Experts of a small language model: 80 SwiGLU neurons an expert, a softmax router.
Below are experts of layer 3 (counted from 0) of a mixture-of-experts language model. Rows are named router (the router's row for the expert), gate (a neuron's input weights, with its number), up (a neuron's input weights, with its number) and show model dimensions 0-255. Each number is 500 + 50 x the weight over its row's rms, rounded and kept within 0 to 999. Numbers have three digits each.
Before each expert's rows: a language model's description of what the expert responds to. This comes from a sample of Wikipedia text that the model never trained on.

# expert 38
Description: Empty cells, em-dash placeholders and spaces in chart or election tables, plus some articles before nouns, e.g. the, —, $.
router:576423430516538430556556510500520537565436495435523431526510533562541430558565454531572476460467420522565419480549565470510457529410502552545495496559419546540476552549513499568534503533423500441509477512414515566569556533471566563575453518457517470435563426501534470441549468448440477567472566550441458483414536511428509479556486468569551563483424506414468448460419486543506537431540566562518545572520519476448426441484545521469443560563431429519415516496500412571584500573497511569432576556458464472462545527486561477573488443572462471418420522558502457547462564491426423450419518573539566529427553536416516495444426522406537551510557523552490542424468470577499512518532440530468499584492453428503459461534523577553535581469464495568495527460524532540427543574429476
gate0:545537516431417455501556498594432461471476515437523496528543447521465522449485592461524480434427426506502497494413482519515505486494477573454530490569520474552476476537517514513525428529465532574486515477444431469534538506493597483493496504429587586583485515515502518556607471566491528538370467407536400418432547503444390486455435449501490415459424474486478516437551574502406406475560546429566475510464576530466507505606536525475482528467430470435519551450533372495553556475487606505466457532556505514566535502531549448596504502533498554491565542527582480475479526481565524491484520494474545479541456540577525486562496489546567539574511406573447422475492472461450428404670518478448630484408500475528413502485457526458519477600539512528489515511510510522510511489557607
up0:452514544529571530517508575490516515430475466480517421521493489508506474349438548522416512509403465422569488449514503535435430633538546473502485540509506502506565517417451591525551429539421473508502498401611496462431551475565504416553481504526563554547469547504472570475593511480567466498445497424509456466412483518515459459509506496565429557476378419486368543421456490442430616544551517412454537562459468576512518578562473490478508509517551515504493536542491416460484515448564494479425563514597527608553539548509493501516513433541495552541463528530526506536456562454538492554477544551519505531542566429528579425484529476571529476444518488388515567478486539563482552498526512408541438559512468529439585568612440559473488542522545545513503513465503551614498426518511520
gate1:415538486548582431547502525459575527477401568528535559493508590485529467524511538472525517459490487545476503531500540463409583544500485451441539474537516484421427471560498505563527512513449520455515476521653489569554426433475588436539484441471491407519561473542492510508554466532527450445525522521476452463508527508507447468511505459562514425557474471507613476507511522627545513445584578494538515473607464506508568499559522511528541444542571480483432597479448461438434598593509540439516499434511511477522422501605591549505423529417599497517514555582384505500545459520522480426537538590529508520564579511500486446437558477480429438503605567570546579459546494520478405466420495471568483535472571454414508488395505456525465511434466574572508535529562457449468536559436534
up1:508402473529573482528481495588465481564464495550520464524520590475481560464608565509599598476569510469495485518476436565470546488513533518462538582584461474568569503467440456584462492450465522432521509452482522485415488519535479486342441465440472504517511526515512505597408458584392542561433492556520591505473602498420517588500465552504498510470471531475425523439555487528404445611501480524550474556482490551431527447513469478594510594410512499526515568437456464538606476419418537533494526447445492514498544485546530481535435574528425473550420475439590460389533537491507408542477437619480543573506461547479478495499451498542485549475478508508461484601476479588516425440406527492504560549432459531482488514518473481528544440576432501488536550517481456451566545454547553

# expert 45
Description: Month names in dates and dated phrases, often after on, early or late, such as January 31, late February, early August.
router:524450466589488413516550470498513482542488557397448488540489519510535436572547528493515462455483481520588510523503635532562482620471493502513555504574443485534414535568464480552539481577456499544477395484441483590525539515427477586550458534512526503430520368447553422460533505489476463542455535513447472477417567499498483545514437554492589547477434528443492510440453492564538481435512532557562495538488502497488471490420506484531486538502470444540456513510398438540532500583512495518447511543455457464489567529562488519554426482530483492419454568593484496541423627456446505436424528538526528499419593507465468500430360507438549502575588613617442498463506543601518479479476486581497571554505515495490376439493482531531523572486451531642531520535496485507495527607444512
gate0:512464563546560516477497461571519494470523566508490507528490507502528517447505496458348486491430478488493460550553525567589440567440479490489538536473590482502423555546565520482481482576464527533459535460456538418519541436416446585480530482503552536525519472489513458496553479498470530378506495508565502505468468532514575478502441504520602560547383586451510524470424447506456448495504612490478449476513461466483431512464408538455508520497417494551536619492491453564526512522496471473474414609486581457542524398463524540537561461597482458563616558493461396481448582459481517541398488373593433536504512434553469490433350480487508451513618577514498482584519528502464375518495525506528567503546486466519476441461558478496511429545488473502549520588421463465529433550516585
up0:462492399488428479511420508482503497435411464471509521496509559473562481506538411557520519502544504580447559476446505452455529444460540425563455466437480571481477421418424516552560480504574463480550442581475520458510543492583597551490566458402596476490409583486448511565443539495559587594532509497467532529521567455529459526498493505514493459397516423517538577540554541401498453497577484468453512492513562541460520628577639416562516498532578464458540379482495518479423506521451528543542553430488410540441518509446486505411429561488555435505487494492580558477538426500506452506492519510510539420479451559446535573529565488476498626461512570476532520442539512524512558406556480506521492478482500448484478605571528563566438510555566478516572489421504420575497538469523541
gate1:429499490547520358493463498545569544460406489486393548514500467491480512539433490502489515471498484510617455525429458468461424620511493523474586477566496430513544573523559465432508492453418423516487442497501486550509539467468427509401559409645557564491445543432511511506577460515552537575491509534488447412596505531510476551443672479557495473435627429415468532503469464445499463453465490569505546497473427514558484501498525532515515497462540563474493515528492580493447498536523406438510535499469420397480540461520512571494524508415573468594399475502547558530441459467392513534420498487444512568489472561465501457539452468457527484374554529519572513463462561400469495453527458541461575507529466587579501455462560506520544515516478530484533501514467481585530477563453509
up1:555498520510485555546532461490447406459498440481535492554563485573489361486488558490496499584556478459508414512512454503485578558565473484619488546467533547578448540550506453490569617511492490533515457564513471477501516534431536440550428403505480454529446535523510540482366518576579518520494436493447526534411532467471514471522419534477459424595414496519528572500402644563466480536592490459435454545517559507534513572452477432491543534617448578449481503468485458411488548548500535532492485499529561442488567568549447506473508497568521550499530517404481521513526514486429430479509584453466524453520517413507526527539435565517391540492466507452448461430488571553527490618511545385355509494409435526559510623533453501569507466437472509508519502525462487526487500448495493

# expert 7
Description: Short inner word pieces, often vowel plus consonant, inside rare or split words, such as crag, krill, abnormal, intruded.
router:582429475501502493581569565525470521547427520454538458526560468560575317511598422524520510509456482522596450506573572545494519511461501569503520425496482458552500510481541487548467454499475502505455528562461532532518505509497622541551450544464532457371529430509516531439558439445493463527480597574349438387469557526413438535483521552607488565440419484445486421503431450513501534404601551565520529514468491448430446534518573511504495543509455422474477542471427468538593552536617525502396576569468492485475497505457542497626461486516518548455394492507541504532488573507434449401518580545521528534478513585467518495456522540458479501522525584501505534477469507531438457483491502541413545529547519505520432513518469536555473538493507557601488520476472551523414488529480523
gate0:474527501538545479514535545508461504563459476534515417609442524532527509564518510478520410514502534500503359468486566516402612527545521484568499518521517425546546594509508510499521508445389397450489451435445452479441424497579545456482511482545462574491465502499434423491458483586537514505476488398471479444421481427503438551451476562435510498414523462460477512429521502577564483508531472457503527484444486558489486589470525448357447511560541471516497566509483363435459564534465473431418480492538557468471498542555455419480536537512415477568433491502463455583473414484493465442410377571484475512479439447506566372490569575529525562536559584483526489512469476436608462451529560515457426421464497472525538529525466535520533545426434500510466536549510605488441570442518469
up0:407473481564438445458449539536584595469473523515550446532511479473499486461533568506441500525548553519526560445476549554451508515482524603412561550486493519453418582532489475474483454579531475505445467519490557434481468462584440440497386490506542563571495460514455429411496538543447493521500507497464496503423522426580466396433551497550512488493529474456591417500441518519516581418517484491469471500443557569521502548481490446386535432416446611516503477433466494540563522420404493530509458530483494499451494527550487459477485579390622483477455580425498409546565493562459492445495471505461444536509406504481540484518466510398553470404479497530518658526387431550581559489510518514533498433503503518601423450492499527448536449488416525457388508480541558563461456509511555
gate1:449579524502461555505421530440511505556516432635498515467462463418453416442467474503549538558466444432537455440448452537440422591551435415523543556476485557518500421557496559529530494489485451496478521544444500514514507529439469452532526421591510586491418522428537585461601528483496481488425513568495511562506488509525486551444390469512525533442492520490411442498420411512472535395445416554496545478467478549419467540478515508477538500476447549426518501390669480567588457498451444466510569520491515627567545459501492474415557507518546490498589510460497563493500597517508453547467499386428499493502532530519438443465537495447467445496576452532461667529499513479424531588542414544468472535510522448455489484459533476461522458512458431576560569489516448535493536466520490
up1:426448531486528529530542483578474507517440532411480464504452587507471486532493486471492599490621583485505410518455523476556347515473446543587463457471509516479461498456478422475518501530525451490575538438511534491530472395436532522575536511459523436562527392525572504428523542533571562435605594478541523483547503466585531549549569501542550470481490463549567492553522515521606490489466520575485498523543547466545525422503520419589449505515518476491482454524533543386515465538495497540507439468528520510484535540523443498597494526518479577393427549553478513490419411534463529393504423528550485505419559516497468611553495520484547529453497640417480464505479524478521391520567488467453505465562472467574432472607511415528507355532471425438525487562538513524511488464447409

# expert 52
Description: Number pieces and spaces inside table cells, coordinates and scores, such as 46 in league tables, 41.828056°N, ±%.
router:567440492542498497545560501472553512534478482467543385489509557511550459556587465513569503475478340540600430458561515537462449511470488587586519466496432547619461489497488544592598459519401533418538485475406507597487532456391553567499493510498512439493520511469489495497500502435512533561445583534432449502475479436498540442561468425630498559490433478482515477504466435548506547476505516605488513537563531529449421470528578478481512514578488483545410470505406451574542496544501465597469538615496482434505508502456591496556468425553459514485443567543449410537512500512483466489396510497548538523488513488460481452503364584436530533578561516512472552461425494506530498521498408559518559645507493471452462436568514491517524587526458485568480481454587471523477470510494553
gate0:430495499517521537472536456448480561428524481479534536508455532570572475476489577437461486426525582555447597529571492554502633444585494458564449559588438464486582592386488484470482537531468449552543476566530534498534472469499480534439507453558557491470533496482498508499516499459464536484441352483491528515453508528431468532493522471455465495501423453504505456540458463651395480445515570458487450439488519448470481493542420494549543487510487402489448506489467465565467543512459515495536516502505419401433622509530542559449509409549464506575473462520554527573401550463469533584531558476470460495495371535505470445509463406484502540412444559570482454557583400487463534503425491479546522494554392443470631452456553438527534429497457535421443434486433495474531481485439443
up0:419475446506490541493469460521410537411575486535517590563501484604510527519527474418531539467531443459445464526590550510482606468558529578518440502534452486492555421409568522535532475550438466468459595465501522495603491481455493513444501484505569487398526476514511410431581536537573508517570473526508412569445408462419507518389555490549562538587531468492471482512484532475512402564559501509501534478594528419478471546433546450553483405585488499497407481503496495572485511484518466521448571479419490528460443452556540392485557547529429489571537519497539463514463581521437482595566504451469533385525468429427426537463471419597481454491515531507542495486517571462511452461528545476457603411477530507597488502528479456478471427458543461563593541487486411501457580540427506
gate1:543563445461542482409530427470488510433617451623529591490562558542421514538516430471512510385535481489530421515553484569498573461495497419449431515530411588507556540518491449502493579495484484495486505584506522486538560394449438466553507589513417507554524463474506521494480555459596511440543576553526496452589457566483504517541503527526469481497460470580431413556515439487479419514533503505531491495556565466561541481444393495473474520483503402411501543459534459540525465540529482506518499489536452444507464395534452598546478660530568474471533428586540535457601593548471514516527517440530454526541504466515503498579499581540525419584585515520489525537548492440549461489583508502521458476573480608546452510503483442555601465553425559521585582566517519492503504516466570
up1:543525559523502549509545428453469491490578531478462486534614522497450504513501515458553553501551540615471479558542486538522546496488496474485523502431414635536458501637440444535516568475485506522502490560546614502517530336485521483463550594532384498516448439452477527521527520472578569558465527623565476544497447516491504504575501518512529513496476394564485411514566479440530473497516398520512464472557516568541517474450460504540463449525484487470417482456488462591459467541576515514554494529498499541476458457490475448445501653532613498456666473541438496502536572509453499525566486476438465471489572541452500499632439592492510464581510488511504497530565511481519427561611520550495484439441518512484433542487487501539483439518416550582415516547494561457548475479428588

# expert 0
Description: Capitalised abbreviations and acronym pieces, often in parentheses or table cells, such as US, UK, MPC, IDEA, CDT.
router:524443443593576368541570487489489555589429556483496441479506635611584436548574526581562453448491455568554476448523538475454509478447486498568480442579468550570477547525569487569601483549468463479524480442446457507553507498507556563528439488493486501448508470528579444475494414455430457521508556525515465501423467503444514513549585496511573535485446485433438470469434469593494535469572504522572581552563492498462452498458531467494402600527489442543462467508494435622552459589520493546471556549444481400497556531507625476530503433548450479458445490496504432528480563476440441425459511546526544520451570536465519503411393496451582520517545513572498512461536506559522470524509421578507552575527477457520497483520506516568501593425491531572454514488601497529488564592443485
gate0:475459525478462535529573497647451523535467403489511495508558461476467573545483552468568510543475547426451465444485518516411438556511452516480504459454446536511458508471497425533481483510468482534514589514485560521540526622437464452474459463479545383428523385465531444463510531481504445463546481470435461457446454493554516572502419550585429510464477406476509437466583525459443547563394516502474463448495512477594446526471450516597524541495527509475485496496435394507540511475540497505450442490426560500585551504535535469505493519531435543409563621533539492481446483447493526421557433484432566484511474394439449500516621472401456433555426508418546461532478503410490452465457439554466452491415556450536407567562574546510527548476482439492516568495494418556490464382448576
up0:545421583484547514460422443472438431440598661490531447528344583488538513462471471424430491498504416526485499466509521371470402531560489475473544542518498530559524568419521494510464435500528465537527442513543497417492453470486488624460500479523555561493429561497539517544461454464494461475543544489538504526523476527474435428465602524443576479546500541453445542533496484502469475485615493565524498470502527473496489496543447520540490509494550517478651496567490482371570587589529502516543497509509379560454505559491601517474523467478481472505497523577493542473537546463577512449509548526496482571447414525434502465431415574511535440411406519551481570518527479523456486563509603510499572486562506510477518469382429382492520483524501481530540424477542522474491533595500426
gate1:502442538556468537461469449484480394523448511520519445488471530418502533552551474460446641536535520493544548493679487508514438511435580422524481402406460539573519477583500540558593392488561591464584451497477424511422502571528436551475482418457507513519517524510430572557462474527530467465476496444500499413541541537485519553557548477558517475468476455429587570456501540549461578514594466577493601532546448447529503461429481394484563511551455556534439460575416466524580502535517557509443481483528456514521492572544539457540488453467485513535532486501491463585474536574560476555538490428427508539551592494471457460513463499523546519482555571403496513547475426431503480486444531448438536616477494547498485499493521516454494451512599588558510420533532389554553481449528565
up1:502525495503533477483501540461531513562529608542475494452485520537526543538457514439480543422479536478571444402505418470492478466465520439496531450433532474495392543500464523441482444501603559596565460543506469476540612501471530547542529528517394497581486494455387471466551470460635559542446481481529498435516579437545561630498521493507451461454461409566533512507477535436510522502601575540513505479483507514512394521500459534459539517500543526375528553558561409529452504519534417504582458572449451451517473538644568418522613499429477516484516495391457548615563496498511501436559553478510454531516497548388500521431475456456459500543493581541512497473545451549445442496478571415425484494544533461480550595477450538515474435455471590448449556434543416492508503490464498

# expert 30
Description: Adjectives following the, a or an before a noun, such as national, first, public, new, former, local.
router:527442487516505462547540535421481556541395504482487437453514539555456421483508443552519498492424488539522488471562561411456506491474416479606599513574467506592494557548560459584522478569464484478544416496432541494553585509482538638536414471423551505474551491538563493387492475463467482539523532583454393468485515530483547524474502467499534516483485497484509430493465452535545485455623506518502507510542456478506459511471472584436417533547434489535434468519456434542529543532497560536437519595442495465358574625565543430483522458608497481432453489494475535574488632438457417447491519516538547490470517519454495542435440506459506481547616475568566462476482535510422528502541531509443547552449408471422475521610494529571485536421517532487451508507566554528492499527381444
gate0:504475518596470570523458527408537488469474500552444387537521493508507527559463517505500503505491365518440429541529512456582503440534460529514522493436496503483453514556472528498447587501518456551508513582498531466507412525527505537552508455448526474535497410585457519399438436517490454504441477515540468554556530595433421416494536572397531526560459571552556507523524540382505580423497497552550486385425557431471466477502504507520368447444420452601494466582478493464534452473579493459572439501538490588583516556582503434561504456481434398529588514553535521468591503559497610499438443489575497474551578450492487487555506532416578476473513429464456458557464499527485482502552518505444456563535439469549418490489577538496507466465560471437512532459427494432510583546530392
up0:591513445555589450467493519544498560547501555453468534465446549577459493536514505496477483488485527407412539536541460515461512504526404463550554459408394512593506422549481513489381512521423500485575485568510569476477426467537442540608452555500513523502548464489546482544514437463590450424533468479449487543522482468516599538427591503513424434511468522581585518533459502525487473494547496493478477498477468519436463497441515517486394436522442597452440520501475575511466523492537551479400466566444513493424430495577573495538467493455481488497502393461541573584445495507555506450582452426433600493531441542344410523569466485579441472554567462420491556398517487482519488584420465494533447526518487477609565486453470477479464464448516538450411448535445447555536474484481428
gate1:505464548588471429501566526481494517405473572403474522463481492488425543502483519459422520470462467474530515434562478399511486564440504514441595457470524522421549595450541458580412552591475633599388419527490502498541460521472455489502430561553523488579554458432650445506535535578532493491538463515488402430472556510478510441466519449492545513524441527536531503420499470547495497492470554386545456636578483427511495508460487518465537496452482474368541500428491489401417498457568553554475473538440571506520563546549525470514523500467541449531475444528505487462523501465524367553488562555600497513554371521570518490489471511473581590552531475451537572461553504490446555503403540486531571522536535513506591477459494505488494479477562484545541516502525544487469565544579525
up1:542511523496453468480440508503505452543513489476453493510543529485529519451439507554533588448502498583544509579406497469565546461492474474575378417486403440595518445332438503486491499468497411555499502512451489589373519511580449520544456525506478502524518510509389566476392524494466499510473474511573523478482509459461514452649503580545536453524505503526476569539449550429479518506568419581499545462509633460593542558488535474586534406501535455511440495634536585532582514588465488523547512457469559501453489494485500552502457562625521454391509517485495467517559467562507530499496449505476486539448584444439431376423474453485485455498474498443441418459511491485460486573519496533443502452476509555527483530482590458538557517510584552470539452433575515464544435473468460

# expert 21
Description: Quantity words, numbers and descriptive adjectives before nouns, plus -ing word endings, such as many, small, two, several, high, warming, cooling.
router:583441465511510471494603534517524524600408527462465462500491590530507467467473449557494487475460479634556506476621517484477391490466466604655552500566447509539517516591557496537536544590464536446518528534450547530547501482490510611537428481428534465447553445499584511430483541483509474522411522546456391407499500570433532459520496491498536510404479523477545477489370394498516462427606504573467549589518444458465467503494425518411414508523445444501392482551462447515509573558455528492461537599497424475428546474476502483492492505563502439467464476538461479483481647442457472452491516520535566597470565530468495492522463573449531550577567513536497517420499437487459518511526513475528521530456397498529525510546461528575536489458462589542527513485546464532482502541447441
gate0:503439532443602575506528532535522472483535566537544473521550461579512501480451550555610482533474476483356469512462513456486441568543510567491364473472526597537524499501471449442560534508533438479601421509504607439464552498509450412551454583597404531408495561474491501564458429543479513483433508446434487487439507434557516550555541504523506516500547473508512490443560491541495544514479451445578477518541539541567489522558541542555482586531510548507436578570509449565469571484443573452499465583538453508510487444478448460511473528567389439427489534473419550530510512493525416466438386500428443493469449456551552441475509512526517550544576474505429541527502434613490520489560435459513510452558559606489487570495524477470498550527438529550524425460390525480416457472548637
up0:502439503486498472454504517505575589511553451442399577542565505443509540499517527508578565475649456395486370557363491523505545507449584549516447516510566555463531513493541440541632492560500468531424525521631547430473543555508416439506510505477449397499490491477546493482494435476520543492587578456516365544494480528526475416541523495475505530394512555513491551522559529546579474551547558585460496456530590489550551476562473491539491515511426545565466471518585455424496581473518466567506524480539437484520500527428546460535504495515496542520518523435517495435441417468473462406480463541487429375468411456508479460571507501526595506484497434453442532523473497528506459546454543490479501458544542620519445507522560528492494527462506440619466492487493454379447587501523525
gate1:541524526483475578539437473561510525532502431523544481455430456531502458530564517506490546441506464612498514486512374518483495542490489621587532602492499587497511445469550474537522539498500641480469414479461493606530398492422498564537466419476485421550556512406458412460468547470552494513513495496574537483429418550427553429527515498415590568552549453546490461439549518524451458528582552553492513498521474497478523459549509482531488548450529497394469430484530599507406544458557452490503512597511525514470608434495521599458519462494535482459420397529470432505525515448490589502458536506491459568461631467492436475544465490545577529570485500436443464442487431500517508531496458578524587433438580466553611524507494508524604445532506529556533538478586489415480444456479523
up1:472615597520532581461434598565503534500449522536495548542435393506471551531528508573588437468500421508548504551532428526577439530507403593542524555471502578547474409461507554540482468471514484496456565541551443562428481607509538478580487496490533528495513559484450350441589504516497501552460409480625464482470511520530532503518510606537572495486526512528486494514591455492454445589585521465483575481478507507465453528506498559507482498496545488538441560472602538527528472548433407503529520515510457435507473370423485462517534494457486539461462498559547486554504492390459436543446477513505486500441427564483450601471468478527569454590544480452511436498555499431414446478472507505470549579436565539587536527573425534537524453599449527557555485443537486471499426487588443

# expert 20
Description: Short final word pieces ending in e that close foreign or personal surnames, such as Ro-e, Gre-te, He-y-ward.
router:589330411480511487543507556579505529488469479468447444456395570568562433532556460563515458472470478515509422498524540445509370597465608516511502534562375639550449515523519483512510528505407553433465466526478528467610494534500514489564462593505586495469529436494444470471524483480413519542487521536440517506493485531467469469483454485546530555468420567438487545484475526561445478479586585561471535574559490392515472453527559454462485474562439482527489502542419438492533483553498512524469544538489425444465502512472530517541415400523498489437458515523556418469491556480435462471479503536588545578436491561449475561461477581464482520427521499467470462437484429607475467439550489514531506532552517466563376480496477559577465534466494515532515626442426554515420472542438467
gate0:514621466497495493543495478646491463441521581518384397426506449564526406422539433489467503502540536489551449505568514552558522468453551428392495604519580489536485491560499550510508545455494430477491542486458552454492494531554543516496546570523551473483464524512430500514547605475583518588441543460439610446570445529493431464429556480494534477470486504405486623542496538452446525442558441583527482505515519505496619552567482580512511509440492530553535515478481444506452499561496491462570447517532369512440458485437518492481390468404478442456430505419517485525450500484538550447509480597550582531468448501537427462442523525571542433494457591492513424437504493533538523390539460496606509546516534491550516368518475512492546530516438520550531552547425461527472502490458524
up0:517541507528512553541549529447514574522497525474513508452499524577529472463449440455444392471567433453500517517443519478475453524474478428489429464532500584495500565636532406489528583500432539507467524570428524463478538446409535438413509569658350537492514564562447495450504536464543508438511598451441491499453550525462477533414575392501479484410532422522503495552487618462523584587497455498483517517540554484399526537469517557509512527433463487463540572504465589496505509508497492481533505446484460501544474541519408517557505495490444555521509438492490442561499555461556520427424437488504484602409498527495526466497520424436503390479466523540481438460600450498533528437387497543388603444519499421505515523535539462446467484515521584528462561433498510590396465519470463
gate1:466443420510507579484521520470504477536521497431488433460461585471490547418491460535430522421512540500543490503600492441510455537466571562532488440446478595476509541510493485472468573417511501434405522542487521563565399501480491455478578429551547539372531518599586497510516457537494518513500508461512562531470508552538456496512456400500496564486381569519439481476455510453538441505459427498455539514624456507498530509482566565400459555559484465513464466514538596511517438465514531438495463504426509529552445482484567533429310495497470521558472561462473489428483539457517491433487464545562513551451507621452452551549528501495524525437547485479420523446493419624588491513466533506477541475483453457476467414507508351563525557548524450406483523552522502585532367432526469
up1:507554495533428496493493437485527465362498498520544506526523527500472458537494431536495608494469536500513454568535464473537475445573450593576523555476498517386551548590541495524445475541404481536542457418486443485451522424579541421480487455542547562599487541508492444534522519578351491461434511582498519359500477443541520518577555502526490426556555526473539484412477503484488520493484482491520427497471480552457553516556482493476415501483514520414590525588486517565530488529529436383636454522461579515435469482544421449414593456453520487447511535528438526516454477479557508524409532422469488514407488593542506495434487577504476466474443440579510511447469423469503444511486469588579513583480549443465405456429457507447536486500483481517461499476557495543426581605565447

# expert 23
Description: Mostly none clear; blank spaces, en dashes in year ranges, table pipes, degree/minute signs, and the word Barn in place names.
router:570414428512529434561556517507516541562439494438523437524514531568532422566560445525565473466474417523567417470557559476510454531419501548541493497560428554547487551546505493552528498542432493439516479506411514560569557536465562560574461524448515475425562430506525465444534474448450472567469563555433456481409530506439512476567485467578552565489427509418457448465412488539508538432546567570524548570526517486445421440493544526471450561574432429526424524488497409575586501574503503566431578558459469481459541536485557479571482443565466476422420522561511463547463561488422420465412517571529561532429547550421496495448427527405529542505569518563490536417485473574499521512521443539482503584491455425496467461548521572549535589463465493580500528464528531543432547583431471
gate0:498462507522570529576517505676610552490467475537471543502519462471434511577554514439435505509476514518394497452480555575616421560482489470541514552478436592507495440409569522471496486595451504541567468544508503560520504481437545493512440477454462480508542476609456497521587476508476459488552436579444479465422504523503478489540387444545377449496533532475544538494586566452538532544591491489508533512567470440520512477463505497564476504665503574428428494438531428507449584531525538600495548473462497520546512524491520544444402442476518571476460544478431470435471579426592516472455502514553477487420505547460533514483553506547464378483486519435560512436547493523452502462544523490516434473488648529403470548500415478481517530500538510565533484545551488456435588505571532
up0:545425514522554564513377442502521479522462537507550536501480594484470528460452405478534449472529500549489504566515465563519535488555512509511513476506530457517457513461466511533601490461471456469501509411449543451489548496550418485521575624453528501505428527423609426514491473511514403480453494555547590487577517480486465457527514556436540519441418463524559384478387488510491501540574514548443532485404512590449456469554503471479453544399475534527518446487442536482519401460550586455481534520481419530534460526540504545449442542409489549562463443516494392583524458452486439547489512499605461543528453496467405521501553526538503583491426505619507494483384457471499464407554479503599535446500389455595501593500532485488607498503532515594515497444509425385505498574503425
gate1:427493512526523430536490424503456461391482477442472513478503518524516495442437535538498391490495449552475496451599617505530504559470437446480516554512493507638460480522453527404443572502525408541417491522442530477469543537506587433407625511437512522556457517526475448489561544528604518505517569480548433543547457475457449524449534513538450501477515504432529457535485515410496498388518501497488514512482490522513544491461432618540495492537486577481526479415491519572351462533516586579535578446492434484528472625486462409512492519438569418459418493473498486439442575359544580539427536575452561472472470499436466547532428517532555516514567576468474506537462506413462467565468493396468479549481504549446492592447462497468451501527527500481499464582450477553455551546435472
up1:546542396529425544493482534564557586457499468484504509594424515517568484488472494465445467568509486506534401536421495550488506473514551458572525515565529509564466592546510426445459475551521542532443515439440403570484605505484510459451531446490499534662525505546546523544506411505472433532603473464467451658423506524548498477431527548464486530539567506442378506465511532513499556536521476520541507526501552528547473444521522561537491482565517496528520431474455489408474479518514508511617495455439473413463530490517542510544494526501386467484480528536529545620389475541456463441499525521517532509558368490431432512458472480409584435395524529553492480550517483514492479485494468533502466439474504483516379592431448382491551376503473528434518434540551405519462495457459485

# expert 22
Description: Final capital letters inside acronyms such as WSOF, ALCS, VfR, and copulas is, was, are right after a subject.
router:537448441480588472533539429470533494533420528503485391498544528605657438600554449511535420468489442595554475525578527470438476435448501490483589474503425509576521620490530422510545496508460498506518397509452515522531508581534565499647455435445498489495544435488484432428496440509521442558506544490417517537473518498474540508535497517569528536525425481412337521526474476491504483467496525567547521513482462490485392465432532531452466513593457427567437495483448437499518483549553456544430558525393514515538512458482650428509548395560527403468448461484511515549498527544452428515485537547525589492471470490469466527401452516449580543443548560527521508468486494544472468498550414483530502532521535485562497508535520500528485593489455528569513562478521550545465560603451505
gate0:461528577464515526564443542551428482530504517507429496499407551628580486517489518539508478534540455478581458482471531431532624548589544499485520642423528404514549510576552524491623486547565407439479511465524453516538482452495475513533481546523571530610551522474611450509526495499524482493519523524440458433444540434525453474520510474571506519547417492470563564417543557453500487452596493463548556508544539504485458472503543526442519464470469560460425547539581388430524482544548525408528508493449448534487545487510584543543442427480491452413534532455484484460537420438494449487515585449569501548482450505532489397459581484565486515493496527607555452420609405453568506490531490582489471505500554549556382385531453506526521484383494497535558537486490489517468563549477528
up0:474549491474546525512480471506552534447513555468570512533554426594455614544559396476529480493533437508507473479475541457507581448446524561503578525576511536530540414384511625463503545473556524614555485529488541465574522541387550583490502574529555635477479504514528500494596479478486398461559522581480489572606465589475550500462489550498462606417507481448520483593539457512535526572473530434536464420461550462388493582440438487481524659513488439530555493430542485557515448515461554570500466541476536556470493572473441468529559523552526532543426436510425552576449524488549529477503472530552488481479491546554473544579445490477500457523489469513545525536534614503538568477564491477458555492534463545546491465546522481508511468534554499475590493448559486473489390523625456
gate1:517471486573515505460507452458558468410486477466473548491459491425548510585539568504619415540502554522547471626429523486575442474553545504418534483505576545526473507548526479530495434440541489514493549465424437512473506506510572421541592531527523469358458378605490552415552528570522542505570481559487505584428472516518525489483641441534484441577486528503416467455486490462516461467523505475475514455557594489508482469454468471360535559463597523564517419538544541430478462506544512521391568534582497459485452500522486466494537428491507490524494542456426517526471527524542472464501544350493496542400505563504575546526474541404469442497539525407517404480487527595580436507496460594475511479481497594490523436452537498525566576499417447511494535524518552541493538557552467
up1:509379539527533524500549595495547484539460484513550481456420400563469592526427518482503654465453472509556524489497462455406433462615474541566498443460490503484459431429468558519532490490405549466462390524526519524584578450449511538543558672439451510599526526563468536518536487531465537532523526530465500449489541454596458409510529590451540599490472452511527586457463518514386503569394519481571571557507471500444528527518526442493471490522462545411484575430452483504540547469516502414500461515501478493519501482481426506568454524503467576554516481517477502498481602549492581510453577538503502379476489448563557512503478477544565408491468504450570514458582561486497522515505559501476464582499449565478506474527546498555439490506495475562460454403430515520439588410556444